{
  "hidden_size": 192,
  "d_shared_expert": 0,
  "moe_layers": [1, 2, 3, 4, 5, 6, 7],
  "router_score": "softmax",
  "balance_loss": 0.0178,
  "init_std_router": 0.00659,
  "lr_router": 0.00299,
  "vocab_size": 6467,
  "norm": "layernorm",
  "tie_word_embeddings": true,
  "train_tokens": 609000000
}
Below are experts of layer 5 (counted from 0) of a mixture-of-experts language model. Rows are named router (the router's row for the expert), gate (a neuron's input weights, with its number), up (a neuron's input weights, with its number), down (a neuron's output weights, with its number) and show model dimensions 0-191. Each number is 128 + 24 x the weight over its row's rms, rounded and kept within 0 to 255. Numbers have three digits each.
After each expert's rows: a language model's description of what the expert responds to. This comes from a sample of Wikipedia text that the model never trained on.

# expert 40
router:100090109158144105132125100097163128125136135097094141143102125109153160159109151127147148116148156128134131104127160119155156133099153159115107094165107142157107112099154166133153105087117166154099118096107111137098104143093153157163110131176091150113112104128148105115159095164111127155133157131152154158117119106094111097095097172122132111154135146158108100107144159121104101092128094088146098130137138101114131094143097161088098100105107141162135111122168150097157115161107146096143092098112118148140092150097145143115085105143134103111166144153148107143092098126144114138
gate0:099099151129075141165140121120150140117091173074091150135138100124129143126125122113123137104104169132136108124092123185179139109114101107137100159129103144132125132153145138128161142103170106139134095109151093130093116121112083160131124113113099157163159148177109145141148096140120127102138075137072139110160101122151156112129139124120139124170151123147127143149154157115090104151154089156122084125144138080126181106115163122102136147122110132136091106105111110091135166174128135124121125137207123139164107122123106158125140132088101140130135129125142123102091111125126131127
up0:096152165145153161121105138096174153169107132123156117120083144173118135091069074121162109112153115147119101160129143138113120128118166149146145129128152154087115123127114123123098149143115145128144125131166118108146142150132124104106108132144071103114119122130105070096110134104111171124126138156159139140090121113167146109152133155141151160168152132119153134103095088131117117079141119140102103117181081103110147091132113156124111138113127110122153093160107085121100167099126188146141121127102126126097135121156135127104160138147121161119144151144111148130139166133178090126
down0:137094138174144133150112119112160156121149104154119130085191107137142116124121144121118115152138126129154103149137124149118089178094119154142140123107138109157122148124175148133167132119121139184105083094067098065107100117131146150140116105144134132151115123118139140156121134156115119095125131168102113137138131122118159143147126074138126119118163113136142176123136153135109144082115129083119087124098145118143141131112052124173130156139143127179094134170109129120117139112117117148094155125146148122111102129169089158124131114087110117155097113131140114104124100140119197110
It responds to: Nouns after prepositions. Name or noun starts right after of, in, the, or a comma, such as chem, electric, Comm(odore), K(urdistan), Be(ograd).

# expert 29
router:143108106204129123135085099120145127121136149096093161139120105137151142167092158111125142132135166107125144113117137133154134115083157168138119100143109157156107105120158161138156119110121168153121128119067090145113134117098156158148124146143099162097110161131123114098123107161123128164127156126149157131101100095105099125110121153112106120148149137155102128142145164100116089120099097108129082084132126078134125105154145159085091104108119155172155095101145115117166143145137125112131108074135101135157122137102146102117105132141115138070151135150153106132087101151130099141
gate0:099111160131114090124146143124102112122106127087156131142112132138126086124153101115104129144150110165112101140105172101171123143087099156125088096147158182111132142148088155151151164104150114123108099098163121124152141102143155095130149105100120113141150185136184154128125103096140124148141108129148135115119146156142125074139109189148121136089106121116116152189139066168102135115098174126140122113152122139095120121114147143090120126109145104133159144121155151130161130153099128131114100134113151137128083131142116113108137156144142107147086086111139148145111169138086117114
up0:102055160096165140115117150148182143093126142161158125119162128157121125109121104109145102129098182149143156123103136139133119110106095130133096108103124122130170147117130147127140160100100072105114107138077086129143153123125127168106126107143120186116122116122070107120161151145134098120119130142140128120116121132104082132120138100177103110146128149098118155116144143134115109111197113130134127152160123150170092141141133074107133159179146125097119136125115126141122103165178133116131133118139097151132123144152162180085108120136139138124116156114129101102143098110151137159
down0:136117113171104120102109099098067150132133134113153160096103143111107085131119145176114123153163142112128088128125114110107122104150132118122120110163109156139083137115087120135125131117120155160140143143116135135139151133154127151126124136110128108150142131121150075122151149136156083178097163113156136112113129118167105110142146136098129164137104081136134119192144124152149139115070136144097121122144124143094140112113155138126132138128140144120145154120116098059117145129132118162125146114124208150073150126116086101154115085095132170111143181129126151149106082162123133155
It responds to: Institution name parts. Words in names of institutions and places, mostly "of" after Court, University, State, plus County, State, Department.

# expert 32
router:102120115169150127114119112108130132133115148095096155130080148136198130149126134142153135136164158130141159123147137098188138126082151178104111096146095174176081075115139140134139114126133139120130112096056112111104104136110145177155119123158120154117110148131136120103110104141091116182161164124124149127106114112111077109120095151138144102144140127145104122115116133131136117121133107132131093084130123100118158113154106170108105101130080138152149127110154114109143133152104126099187120113111140113108107154125149142131141110135113099081154133131169104137110094148153154144
gate0:138115110094157156096116095143116112161142098127154158133134109124106116128129140123115128163096104164120147130097118151135113094126167138159136156156120153128105096145153123127150121116125132112157099119098183144099174104093087097108134104139126134122150190102161109157103087154097114121119166127143146104163155146123105094151142144127144088170118086098122132093153126109176169133119165093152090082135142149129169115143103158115098103103114129172106095099143166147140154116106102115132157087141096102150112148136132159139097132141111150104105167133158127132109145148151147109
up0:189105125142148135142103116113119161152138144123145165070100159115139132161095143153117111078153140126148144121109136114103103129155126102110118124155140100176140143145059143159090116124175142125100098161105142154178085134147100142168116114153163128112095133137140096140154150159142094087118122132151160120143172149156122154118134145128108104143148140155139130120114131094075114146168084131095135159156121104112109084068131124162146134125123155111145100123116145094153125138123092147151104125121128147136118087133131114122155105154129084116141125093108129121151166137120102099
down0:107110094146173157107113101140131089131124131109133045155153053140152125108129141200135122142112114153081126090152098151148127150153152142159142098112167115137111165137128141126129116130099100108128193171141152125125125092138132160111114124143083142140140128156158126146153120149120143209114106124135120136144146142130131059098133119092126124131101145133119119170149135120113117139146130136116132073110132103138134118179128127146156125137102125084164157122085134128124101157118114134130124136082100129124146113118142117119147103124151084088124128120150108156148104127125133130
It responds to: Mid-word name pieces. Inner letter chunks of foreign place and person names after a capital, such as Sask-at-chewan, Bukh-ar-in, Kard-zh-ali, T-ir-ana.

# expert 44
router:118094118200146140164102086099157114141129136094095133132096125144169180134117165134143155137127161090144121106139161148168121122108123183121129109150119136160123135121137137148140128123100139150122127112095116112097110117092133154140125130147075153102118154142152124119141112164125111158135166126131168132108113101118072107127113157129122122132145154149097133104144150091120098129118105105150077149136153112128130117170121174094082096093101140162149124101127115105133133149106138095148106111109093133184119129075127108125111082129148117100130128141141122144074076098149101152
gate0:096140130083143186147143101163154127106176145109167104100122170146109172130106130155112148130116122153092116118117139089111086115057108138116153156122089123113113124153120141132143126103097110140139095106118123128162112104151141142122115069123136138138153133126122102066125101166132152114111106126115110146119132115109156123117152121144120129144118128091133134107157128109090155123167126118152119141147095096130152152171134111163164098169173134141156144127114143105146135132109126164120139114086122165164122127128129157139093119194118145132127090152158104142110170067169120117
up0:155140153119097121097136146131089132119133160169190137127140081117142120116110119117147125131137159111124109140097092123121138139150136132148126103166116140162140123176116118115134128165171129103098176097111137115104187101114112140100097140140064151101134142147141145141136133075146129145091117143112128111165104165137116103109099154101123124101105135126072120175146160126126095139129176089103132127140070163161098128117109138125076169131113126153126110129135147119152156129145128158126114128134130082141086159120121122111132122104161122169180133149160098121148102140111127081
down0:133121137091133150138135147160127128060157124152163114126143073147142118135103130163164105102123091156100075112183143113133122148089102120142104108145162160176121134135120142134152129132115132101107121138124128136125130162118173138131061135126073134120128117137145177121117116166076122156128138122155156162124154141103119131125138073150136116167098162119122109111152126111151159160153140106139169141112109097107158120105120107112123131131125136129090149134160122074121160104108138100128098135121093139117136095110127169133117095141106153173139144152082140138096103159108157089
It responds to: Sports and awards terms. Sports and music chart vocabulary in headings and tables, such as League, Championship, Team, Cup, Music Awards, boxing record.

# expert 36
router:101090110158144105133125100098165129124134135099098142143103128108150160160111150126149148115148158129133132103129159119154156135097154160114107096166109143158104111097153165133154104085117162151099117097107112138095103140093154155164111131175092149110112106128149105113159094162109123156134157134151155155115119107094108099096095171122133109154138148155107100108143161123104098090124096086147097128139137100112130092143095160089098101104108140163135111120166149097158113159110146098143091102113118148140090150095142142114085104144135104109165143152147108143093099127146112137
gate0:118093121167126141117144159172141141119131071134101119122148131119115145126102109135084155177091116145154141106132126146122135098146139165128130100160158163110121128128131132145135138154107119098107098118100105101110151075139194132111094122132104161105148103139102112133087125147132139162117129141176097176171158151131099147084132130093115117168083132101140107117112124150122129080079113127127120119113140154150146146149146115107121112107158115154129171098191141115136127130127141129130139123141116138151163102106159107117060091171169154119123129136130131079114113154143146094
up0:134107117118089132167120111160075152168104182133117131125136137086113124162126137105105126139124147172181103157156080125159133121106117142125137086103132130129092127129129121096133149189118107153161140117112133127103161165132069182156103137153115122146164091159145057126126100103134121174122090146106153129123123136139101165122177154096120127136117100082102167155109115158132132127145158165123147123143139124116137115156140133144145111114151089126116135103132129112119159082141105155127139119119114161126100077116107152131087100076116133153112134109127119112133138141109127138
down0:104147131101122146161166084145070135139132122106127138121156111129108110179136172115121134104127152150126123135121139108097135152190112117085155134136152162102116116128102107182141145116134148160115181176101113099139149121118095165090162118124117129145132109108084134115141092109113111138158107124125090163147123115146119118121126153093131089118176109179139113115115092108177111129132128101141137177175104108130140124174161123147135121119119123116123153130132134104134125114095075099133133095194111165131141123126110144101117122132137131093094125149107139113115154146098191110
It responds to: Technical and taxonomic starts. Word pieces in technical terms, species binomials and table place names, such as pl(ac), al(kalitolerans), system, bus, Gl(ider).

# expert 33
router:100090109158144107133125101095162128126135132098096139143103126110152160159111150125148148116149158128136132103127157121154155134101154160114106096166107143158105112097152165134154105087117164154099118097108109138099104140091154155164111131175091151111112104129147106113158093162113126155135158134154154157118117106095110101096095172121134110153138145159106100107142160123103099092126093088146096129138137102111131093145097162089099098107108141159137109121169149097155114161108146096144091098108117150139090149097142143113086102144135102110166145151147107143093100127144114136
gate0:142155133152151142128134112144101112147114114089098157129145136155141138088139138098142090107150121135131087124163135126144140132112106134144104121128107137169080105138125149134132128171100116098095107065075138107087123135155107147134136137133138103128097125127121104137088115117107153182140140154174134150135123124133076141098111109143117118182099149144153111116108119157135098158128148105146129139156142130085138132109063119133137121128121143129152125160149089143091121139142182152125162129064101114153105130106184064155147140117117141137170165147124134084095159138113139153
up0:121096164134107106132117158106114140120135136108093138135109164156093063098090106134167141076137117120118131093147129120120149151142148153124116149132130101141134128100123112151143141163062144147132134190109143162077118146120081128161132125090118126148118169098158138102135101126071127096167105155139109138121135114125111088193123112121162121123138169118158112125137173155149092091128148128106088133125137110174109112120130110113158113126125123126123132166187125095119147161158160120133158131144080115118099132109118106101105140162137088168131146109137137158143129114124122125
down0:143143113113119123112134072118111122120133126128107151144104117112147101159152169140121136151107137158126151117149134082143104154106129172134153123125104106108070141140168117130158117158068106119113145128140130127164107142122139089145144130159093152104127158123083128133146181112118131123155139128124122109137143117099096127144116215145106149120133121138131134106124127141113126117166167141131136123145109105113139136135114094107154163123081072129170102168096148147128186106094121130083138108113131082163152114162126075101127147151156184121098132123091133127127137159149127078
It responds to: Surname starts in credits. First pieces of surnames after a given name in credits and tables, plus percent signs and line ends, such as Bar-bera, G-iedroyc.

# expert 17
router:104091110157145105132126099098162129126134134096097141143104126108151159160109148124150145112149159130135132105127161119155155134098154160116106095166109142158105111098153167134157105089117163152098115096108111142095101142092152154163110132174091150111111104129145107116158091160111124156131158132153152154116114107093109098096094172121132110154136146156108099107140160123103096093125094089146097128140137102110127094143095162089099098104107140162135112123166147096157114160108147095145092100111117147139089145098141143115085101146133103111167145151149106142094100125145112138
gate0:155134152157164117110151117109139129120087126098148137161122139134150118140135175123145097150138121136107142115136146164137156134128158133127127105083094084143043142135192147143073133151137134118136114116094134130098111122158162176147106132121087066119117116127166135087146107115163125103123126155139090159121163091160127080132134126135155144132111098159132139135144102101128114139128154140132113128148126097130114130095112147178127110104115171172138087105148148140092131133115155091087125120130121137132115106112126133129108078092137142128164109114127177141186113159118119107
up0:159120078137152133064116104078109092122166127138155176110114157152130075106103167073156145125140162140112127119121129108109091163120148135120139147062123122158131136147135162139153112184100166129144106140113134112128136147075107150139168119114135130116137102129140170120100118115139122095114119114183079126120216098116121097122127140133140090117136119142132107139127109112095133140131133140134101117086130151134136150124108153112140139148149141161147123129128080127140133152114110118096160126121134132127134164177169162106132144083111136132178102103119112143139116117140131135
down0:090120126137090116149139090114112131169101171121127105104178124109161142097145145123135170120085126136132091135148146149135114131163134127118131114139133140156128085128132132149115125113138126086161161164114090124073095116134087168132140170070085152100145132153128117149132096131136127125135100075117145111138111125114150142083138133155104111164114128137136155105108111131144120135109125148171137134125150133115134085126176156135160109130149173158142147152192111055123163119120146135162140123095111121113166120150111105110112112167104147139075114124097151102129169122133103140
It responds to: Table and list fillers. Numbers, name fragments and list dashes inside tables, race results and semicolon lists, such as 12, 47, U, n.

# expert 37
router:121105115199130116123132108103195141137141135085107130145124102112164173147095156129163163126128161113124176124123130140152154120106149172141131090146106140168121124107165137144152116102133141144121111074120135131068118159106153160179110107132105143120105095138149122111145101163099137155149141132121163129107118117115107111106095139144122126142130153153115110118145169114114110118130114101154103127122154131114134059137092149098084093131098148151150117146131110072134143159098154090165109105126118129159110142103110143135096079158126129118152147134132110113084089119149113139
gate0:104137150092156092105125144167138127153166157129108155166113128115126122076109106150125093135153147111149146103144133107144126136107089057145158175110106145134145124135112157100134141142161165115094158108131138104115141136177165114120125146122111130163122153132139129097107090149156104115105091158128168162112138113107159117141141178124158120136123124121141103109124128149113126122109115079099136114095161171118108140119082091120148142164129116151160173085146109095147096087118119136126109136153148144142143147113115104093164091150078121162136126156168107148095094091125124124
up0:135124113110110168155146111100117174146095150182144110091127127109104108169151145152137150105147172169109106132110165165096140122183105152105122075119126093135104098124170115136132099125089154126126092123137110092122088117096126134151145125135125134081131122112100127109141109145113110120147143129156103131157111142145153135144118134112155117106144136123128146151158132135131142132150143153108126144140103154142134105150198165149144101098089154111075076173101158129103158154123151128147140112071097085114130126140136130149136164103150119149131143080138137094116142108081111099
down0:119126128175138134127120101101132173102126112097145133079165117067105114086110144103159149147117122131138125140150132086139145185157114108139085140113180106134143134144103127162130112104138101103131125121170158122181115188100161127134086155125130113142142135134139141123119131135124132169109153122141123161151122141138100125132102103149081181073131100097117133107113147119118101154141122104170115091125089154120153078131129158115149135112085154106088127131135142134114169114113136151125141136097124106130130143127120106173119091130136149132112126124142093125151216129147106123
It responds to: Digits and scores. Small numbers, digits and en dashes in tables, scores, times and results, such as 0, 5–7, 3–1, 2:16.

# expert 25
router:101090110159144108131125101095165131123136133100093143142103129111152160157111151123149147117145159127133133103129160120152155134098154161115108095165109142156107112097153165132151104088117165154098117095109111137097103140094153156161111132177091151110110106131149106115159095162111126157136157135152153159118118106093110099094095172123133111153137146157106100107145158123106101089127095086148097130136137101114130091144097159092098099105108141162137110117169148096158114161109144097145091100109118149140088149096143142115087104146135103109165143151145108145094100125146113137
gate0:148187107144126145107122102103127134152145141107127130139099162139140156122172142138151167166111153127132129112117100128147164181107153121108131152126095178098128133105117135133130121116153113138160124168081121080116145109117123137136161118111098132131121129105125113140133145114120148160092126076132141155089155096086118097105157112166137144149120129162120133119120094069097083150146106103117112130113127116166109081124120147152174101133154101155159117162109156073196170164110133120159129103129125110129153087120094113115135141092120113140091126152166098099134134110126142109
up0:145117098157118098139133110167090095129121113134124101109137155118062191093082144157162148136135101131092139143122140132108154130112178129122112104098153087171110127084115151136121149147176098098093113106114121097121122151159120109107136123128112096155146129104128132147134118115071128129150134151143133053120124147154149156151127129114148126095146140100174146134150151162131146103096150124090103100193129130141159139129113132146108143132128110107129133165167097135110128115121116101129144065126120135112127109131166162118144121126158147137145107142103168152101159147175109128
down0:098130123138170093133118113136139117135148116139128161159112152164112111144103107134159119098097096108088114136130130155145136088130122124123134164141158142103131113129115128131121119151157133139103146084152158147077115133148109100157079128140110095152102133105129129103138148148105116127222111156155103176137151136137120126095166149111134154090147112160098177141119090182127109151102134104125116108102158109171127102126151104118129143133132115179152086148140161172129136146173137142090115139128157106141089121082151101118108176128097118122101089102137108122124086142123125122
It responds to: Line ends and nouns. Paragraph breaks ending sentences or headings, and first pieces of common nouns in technical prose, such as Mod-el, gu-ilty, block-ed.

# expert 19
router:100090109158144108132124099096163132124135134099096140144103126110153158159112150123152147116146160128135131103126157121152155136099155161112107095166105143156106112096151166134153105085117164153100116095106113138097103142093153156162111130176091151111113104129147104114159092160111126155135157134154154157117117107093109098096094173123134110153136145158104100108142161122104098092127093089148097127138140102113132092145096160090100098106105141160134111120169148097155113159108146098144091100110116149139089148095142142115086104145134104111167143149145107142094100125144113137
gate0:133106173141124153138128127125108095130158137104105127115135110137117137123101120133126175148160123095140137148105101115152136129134126085122136119104155162143148085099150136115169114175093153095122131096066146104110129147126165132160123129125142112109151112108117120092140096170148146179127157109146170137132130151114142109140101087098089108140133139115158131106120156118107095166134123146100084110131100096128135138179105157160135116123147110126142147120151094116110110197158108151131113129179146134158123146078118106119137115201100172098128097154100081087127140129128115130
up0:116158102135156140154112121165159130089099107124097149127080146115102154143110147145123121092116137120162120143155133132131133141102152106155088127152100102149119145142134150144153117159190110148100132181106107195162097104092116115125130142111107153130155157096152134094095112155122096132148135128154115144087167122116127113151142104093121155138133141116108135129151115134151134116092139165146124132110090192129091117086112153164148107126156085131103147142122134124099127092134167121145139148085124158123132096125158105117132126148115129108109151068126107096121117193127085092
down0:136142160111105115170121130116154141118111103095105091159121157144144118126145156140135130116113126194119108157084068086144107130160120080176140123123139166135100164143176148172104097159141138095132131073140131130143046137118165134109113111118126105101146113156111114152132102148167141138116130138146129135133124143144104119107127165086117165165136060129120102140149095144179088115113173121147130105132120149141139129153132129158126142113132146108100118150126108145134155155102138129104135104061153106120131087148106145119080152123138133126111127124111140110126126147111145149
It responds to: Sentence periods, word starts. Sentence-final periods in prose and the opening pieces of split words and names, such as doc(udrama), Cap(uto), Bart(occini), sc(enes).

# expert 1
router:101090109158145105133124100097164130125135133098096140143103126110151160159110150125150147114148157128134132104128158119152156134100155161114106095166107143158105110096153164133154105087117164153100116096106111139097103142094151155162110132177092151110111106129148106114159094161112125157133157133151154157116116107094109098097093173123133110153137146157105101107142161123102100090125094089147097128138137101111130092145096162091097099106106141160135110120167148097156113161108146096143091101111116148139088146097141143114085104144135103111164145152148106141095099125143113136
gate0:169153163148098102090158149167173107163122134113148131084109119134193147129131149154156109116118144089120106116101124093138129121122161155120148130136128126121124109124138132128104139071150122149123121094090081176120092132161126110099136190133091107133151145120118147130123104173146124131151114118123143110143130128116091111138082150123118094102146139115139118132113173131137111149155168155147161126099129133137154063134098143113112121139133123127113146111153134117121114129148146156115125092112119175159075167103176112098124113167121128117087120113127156089120097143091156182
up0:157139150104154142136112136128157179136132174124102134106113135108128145135142116143142122073108161134112139131118168142164128100122083106132116118086149156104116133077068080147112119142097120108084107106120118126109100138129138117129135136118186187118121120133143148124148146136151101152099161067180127127083133140121070114121162162146095108119130104119134128096130147134129089129124170135142131145116138105143078152130130129099088173162113136143135136155141111096112151152184115115130178152138171102107139107097112123138115152111148160164150121138085130127149119126127114142
down0:073168104156126104130128131152124124128133090146133108131095095130103096109160123095158088152074119142111113150156132072133117171109108131135074145091114143112170130117104176163135111109097150131140112142138155129140112125115146107176124151105093131188161102100150149158109120130123156123114099149135144111137133143142121121134111125122128110124137132100118106126158159122078117145149106139136173144150117171141161120123147106062161125143086123099104130096143164154144147124127103126193080124110120159119134130084127132151176139165132144095124136117135141150139099125167131104
It responds to: Mixed list and table pieces. Line breaks, brackets, pipes and first pieces of surnames or words in list, table and taxonomy lines, such as Chen, BWV, "|".

# expert 42
router:124114089178168127130150109095138103151124141098094139117125124149171132136099122140169137141150144109115149108132153117166144133101157136130112116137086170183073112101165169143151119126122140144130120115082115107122086168115160186136119092151098146087100141131137144122135113147118114181155158123118140117111116116095071125117095143133160107132132123161116122091145175108120108096126097117118106098120148087133158126150113176119109108126101159152133137132173102091137137166112128089127108092084120111124136142118124126113120101134127121074145134110147103157102119160151168127
gate0:166122153123135173137151146109121141135102160105094106126156129177135108118148078098116125115095135123144163140143162119088104106113167138177135101140131146111126113122158131117143114119149133101135083121139110131115150097103102160132162125054125134136133119133147109112132138094128145144146120131162095109133123110142122162121133138112126154183090126111169111134160134134111135168111148082135095099131084140137139116162133074119159133087139132074159156155166139096122130118137105173102143163118147092166133094129148116140159143121108115171133166124100120109059154125103099144
up0:134107143125129130176130126133159131116060188170155135128132083117143129139154092116113122160165115162154125117127125130123083134136089082103132143175134109043148098110134104129130121117110136157116146135094118114146124097118115118131099113120135150139121144120134139147130092123181158182097128067130160157165133123140135113143115151098146102112161091125124153127111130134153128127108107118142175123148140150142111092138133143109117143128121081107113152119139152119140115171104097101170130089078086124155109126147158188128132141120115097123117142114137122115182132159102130143
down0:136158127143155077140140175123093149160138120133079146167074136135127130133133145116151192140138118115088098138140114123122155089182091119145120131097112185147120096155123108168113107096128112117151138122111159166096144117107143120086130093158105122102101108097124109109114152126161126153112181096080157116124133115097110139152156141114155103131122110150152141088117102158155107122102164116111095130134143163097139098122158135086130143156133111125110123148131176163128119123158155130113132145125108136162078084087098138140117118153156118148120150149153119111159147098127144132
It responds to: Consonant inner pieces. Consonant-cluster word pieces after capital or initial letters inside names and words, such as Rock-st-ar, b-ud-get, gend-arm-erie.

# expert 21
router:101090110159145104132126098097164129123136134099097140143103127109153158160110149126150147114148158128133131104127160120155154135099154159115107094167107141157106111098153166131155104086117166152099117097106112138096104140092153155162110131175091149112113103127148105113159093163110125156134157134151155157117117108093109098097094172122134109153136145157105100108142161121104099093126094089146096129139138101111130093144095160089098098105108140161134111122168148097155114160107147095142092099111117148141091148098142141115085104145134103110165146151146106141094099126145115138
gate0:104115108176155115160124158155136101121116134085118092117141115126130141093134119151150133104126101104136112137169162094144146130101175147134083113152118168144093097178128128102151116131116121167140151105163115127127132147132164189106114102164147159114116149111098120119091136116161121154102131129168138096124137128127120116118083124130153082109221115085162077130124152128153120110087161119112123110104125117126095110147121147128107130128161104118153083113149090178140141142119131175179136109136115115144106105142137105143110112135116129100130129116138110136118157172087133114
up0:110127146124163105172147130125126095154117110121092125099162127084150100126159086121095133116151130156127158134128125165127123115117112125195133163132151143157143142156103136113164079127138141153129166135133121081132131144123106144119116169099138131176111089141059114135130136124108069138109088139123111130150160118125156133124133090099102109148141121130150133158139132100125098148093140155154100106117135119181139096159164128139093076092183117128116133124116161091107118138128128126113150144137112180106099130139147173153148140103116109083159145119149105109082139123134150094
down0:126130107095122087106117136100186104119123140100118114122154118133165096097110133112130107116097142134099129074111147151124157141130146111140115128119183116102147132154079128144098095149121104125155144082144132113138127118137112107115148158078137108163110116152096115145190131080113093152168171145174097129145162147073185142119121108129185096149150116099114184125117135123174133149149137148120124127117129145127152115115129133130121161103135106121136104106116149120111131120138150144138107130171126156096132138163126126157153180115098101123108110134133121169084181116094135132
It responds to: Name fragments and determiners. First pieces of surnames and genus or species names after a given name or genus, plus sentence-initial The/It, such as Adam-s, Mar-able.

# expert 8
router:138118106181144094107126113102135140143110135070104139150113135111131141171109129163140157121147147113143149100149147114162172135105153139100105114155125148166098130101164150135147108099138156131125101104103104151106122133102142169137122161138078124093105110151122101111120105165136132150141138150147155156102113121103078103115139159132111087148128152136094113125131158103138104103113102133109128089152128098128152100135135174117120040103088146153114111119164132121130133149117153079154086089130151151125132137101129102112105112136112128096165138117153110095088090111159176133
gate0:132137138127134137133121110125168140113101151116122098129101145095130137097172131126128151169119130139146146141131099143126110133128107131174089153096087161123129147143084118143111107109162092119111124097161095122131146127102087067158158152107104116138147139115121138154113116120134160151129101125051135124112077143139151116129139130102116131121114122099173113166126093120091132205142100153057123116142147121114108171114121132141122121091151140123115146132125131157137166126141165140109173134086129106114121157141182139138139150152112117163139169080124143165073137101147129133
up0:102191131172152124117123134100145121130118161113127123098160123185067158127177148119125110176155127125094129130126132102183091094135119090169149097089106104070134128133115152161106114141176092110124140125150100136161131112163122127142121151094157116142116081149105106111141123146107149096065103174132125136123169133122107099166118133132140076169103113152121096134139123154114152117092151114117111150157176119130106155129111150115130120152133137108134149129107115139145115120133137145160161095115136156136111107133135121120152104123102131134115152107103092157088117149114157124
down0:111119096164159105086147122087096134095134125122097097103123143136058120161118132130106113153123109111177126099155098125120161119158117130127140088120140122159155116177124118169122144111089105135129128133121166161096135132102084151091154095164156129162122108134124124104124108116106096131108102129121142152128109144096126094119134123135100117132158152162141138112147161154125139084176099150132074143106145125143118167155125173154141120164133120120137172118128086107117121106118115142091119145152120126165103094119141134133126170103122137106122128142185139135170091182158160164
It responds to: In and ex- starts. The preposition in/In/at, plus capitalized or ex-/In- word beginnings such as ex(am), In(oki), In(vestigación), often in tables.

# expert 34
router:102090110159145106132125099097164129126136133097096140144103127109152159158110151125149148114148160128136132106129160120154157136098153161114106094166108142157106112097154167133154106088116163152098117095108111138097102141094151156162112132175091150110111106128147104115158092161112125156133159132151152156117117107097109097096092170124133111154134145157106100106142160125104098092124094090146097129138139103111128094143094165091098099105109141162136111122168147095158114161107146095143091100110118147139089146097143142115086101146134103110169145152149108140095101125144114136
gate0:129111136129135142130115119115166167120117112103107117099116157098156108168110128148101144153143124114146121155110143150148153087105112115118127068119122130133098126146132116121101121127126197108087157085142128159121125112118141117104137148092107126115105120128174143113154117114099110156100123136158081173108125151106117144117147175147160152161167143161134176109080151177150101094154105148162108104101125073115113138127097141093118128077081121128158158154130146132127140127135145143105158120129120119142116188120170156171095113126139126095161122145101117084101133155113108138
up0:122133125095125123113127133156106082189146068112126167139130152163123148109114128125105091123119137119159100109164153124096122129090079116124141101125150146132099101119095090158119115123136147141145132096116148176129113173131123097144131146142120153130124117143170122171144177106147100099107113082160114116103134098130126118139143105152097127087160088108075117067124137145172180141135107157164091132152106143149081113145112156099143123150105134151144146130134149098111126136161126135110125145101114123120128142145144166120116101157115090139174102138151175123132101116120171137
down0:138107149103132134140091127088087094123139165107153202083138093108130126065131133116151166128136139106130123190122137141125100131143114117124091122137184105131109148177153137131107143120142137137103147152157132126150107111126125109139122144162133123091111157161104145146099124130196090136111139106092126112112151098148138126130091088090142132085140145085117141110143132135111109133095136122095127151167108117129135152154148119159170108110122108126152164121148125135094156183126128120140127099090101130096146168095139118137121143122129144141133085156078171117156150117102138157
It responds to: Table entries and name starts. First pieces of names or words at the start of table cells and lists, such as Ren(iera), Cor(coran), Iran, 188(6).

# expert 11
router:110086118212141094136097113106158106121156155093096120145124129119166155135103142156176145133142185113120124134111141146164142154075137141151128097131098163151092117126147161134121127126108140130118127086100093121096094137117127154134104137170093180100101128145171141104107101158111111147127143159157165128108137117098116121107107139115130082137144122159136093127120141092109129107115096113140106136160140115125127116164120153115133068094120148143141139127136116077167112154137142101153102108120103134155114134077132101115111073135142136118138147137154097109116099106172122136
gate1:146099155148153123097113130141096118123128104140123154131134133122156157115169176138106154117091130109132128114139142149082112105157149124120134102159154083114161121100093136142111121127136137111119143083153111106136078097109116139129140114102140103160087145108095114130125123107172143164155114123161144140132100089149095136134148128108153125122165095110106156129117123168128081133170176128137138135102109197142110136140138147142126124121086122129137142142091146106114106123127157174154137132154126117186105153088132171129165153125082096126164067103122115105104193148143148119
up1:136153147120124142135130123128161091088108106145120085115221122088148115068119129107100137157095158150132112119126108102108153135111151140074116123140154120140109147138119133128105089159126161148145162122166127084127167164137158145154093155118096118134154135132137124140139167158150157109139148138125123116150108142112100105100143162133105104150126146089149150161141100129135100151122150120085127161144138098126164148115154144143155155120080150129096130111143086087152134114172124123085128145107117089105131115123137140102114184102124116075104127157129107105112120163149099141
down1:142094095123165122134167143113148130075118097135077101137123161109170163149153103175100153125146064137118134103138110105146154172153102112059151102156159132168155122141150142146124134156107150079116134119103108150117124120143109149136148111122126100150102144121118094123136098133153131136139171133066117116115118122120136132119136140099148161154107115118111113087179132138118116132130159122128149127124145139084108117142114122136165149130090115168136144136110143099172093119138130124164073142165083110105148113126134119155113155081127147125165136102153147081119116107164147139
It responds to: Field colons and separators. Colons after infobox field labels and pipes between table cells, such as Enrollment:, Dialling code:, age in birth notes.

# expert 30
router:115079123187158093101102095122190136152154132055074142162126115117126170151090152132161147123150152156117127134128132130153159130085146148110128081157088159153107098119170145156151107102140151140120096085104102121079116140098148155128108114146083156120116115133149108114116119155115117155155171149150159131125116125111107111114088165106147114166152147153109137145115147131124105108108092124146112140134144116120144096144104132114100067107125154150136115136151119100175133140130138109158101126132109133164122136092141134130085097121133121112151137148146099118109101101129120117
gate1:119178136103148173147111144147067128111125191170150147081116129141165089106137142110148127160136117127140128113119101112094122147130166128107134122103114120154101131140151093156134138115066125112135122163105144129113156097135113112132142095186119156135126180125158133119100157098114114147117104096101120168116101119117110146121150088172137164144104164130085108112120109125154107129114130124137169134106099150131139140130169138148119170176097161129080118098127113124118137102143132142104161187097108088108113117161127118128107096095123140147119146132107141169136122121130150174
up1:133165144138108152155077135142091152104095162177090148079103135165167100118100130108092106129123121114154140097144120147127119118133134099147107174163144128135120101128115093157130128137072141135135117130180178110143126117156117129070155116152148161129112133140177134141100155086132115120128114119132107143150141125109148142130129111134163133131116169092116166118119100108155125084105135171114151126111128135099096118127129111155127184104138171136129101129078134159093132140148094161108178134098139134124117124153118094139134101090162086161114113118109136169119153160147105124
down1:129121154104082090152096140093142152085111119096112118137141144102115221102125138146145104128082118147127158140121157128130096080147122152119134139115164130101127142126130084131127111079165157104106125105139104105145152111140112166140112165107134138162132108173125101133151130130136141157142123174168117072175118107113137136136147149111144121118124125111133115185140137148124148136123157104147096110126143143121131116138126053100111149071167131113103115145121118121174120134142116122129137091140184161139137148105103156148124097079135087129152138159122116131146112123114149108
It responds to: Commas and table separators. Commas after place names and list items, such as New Haven, Connecticut, plus table pipes, semicolons and dashes.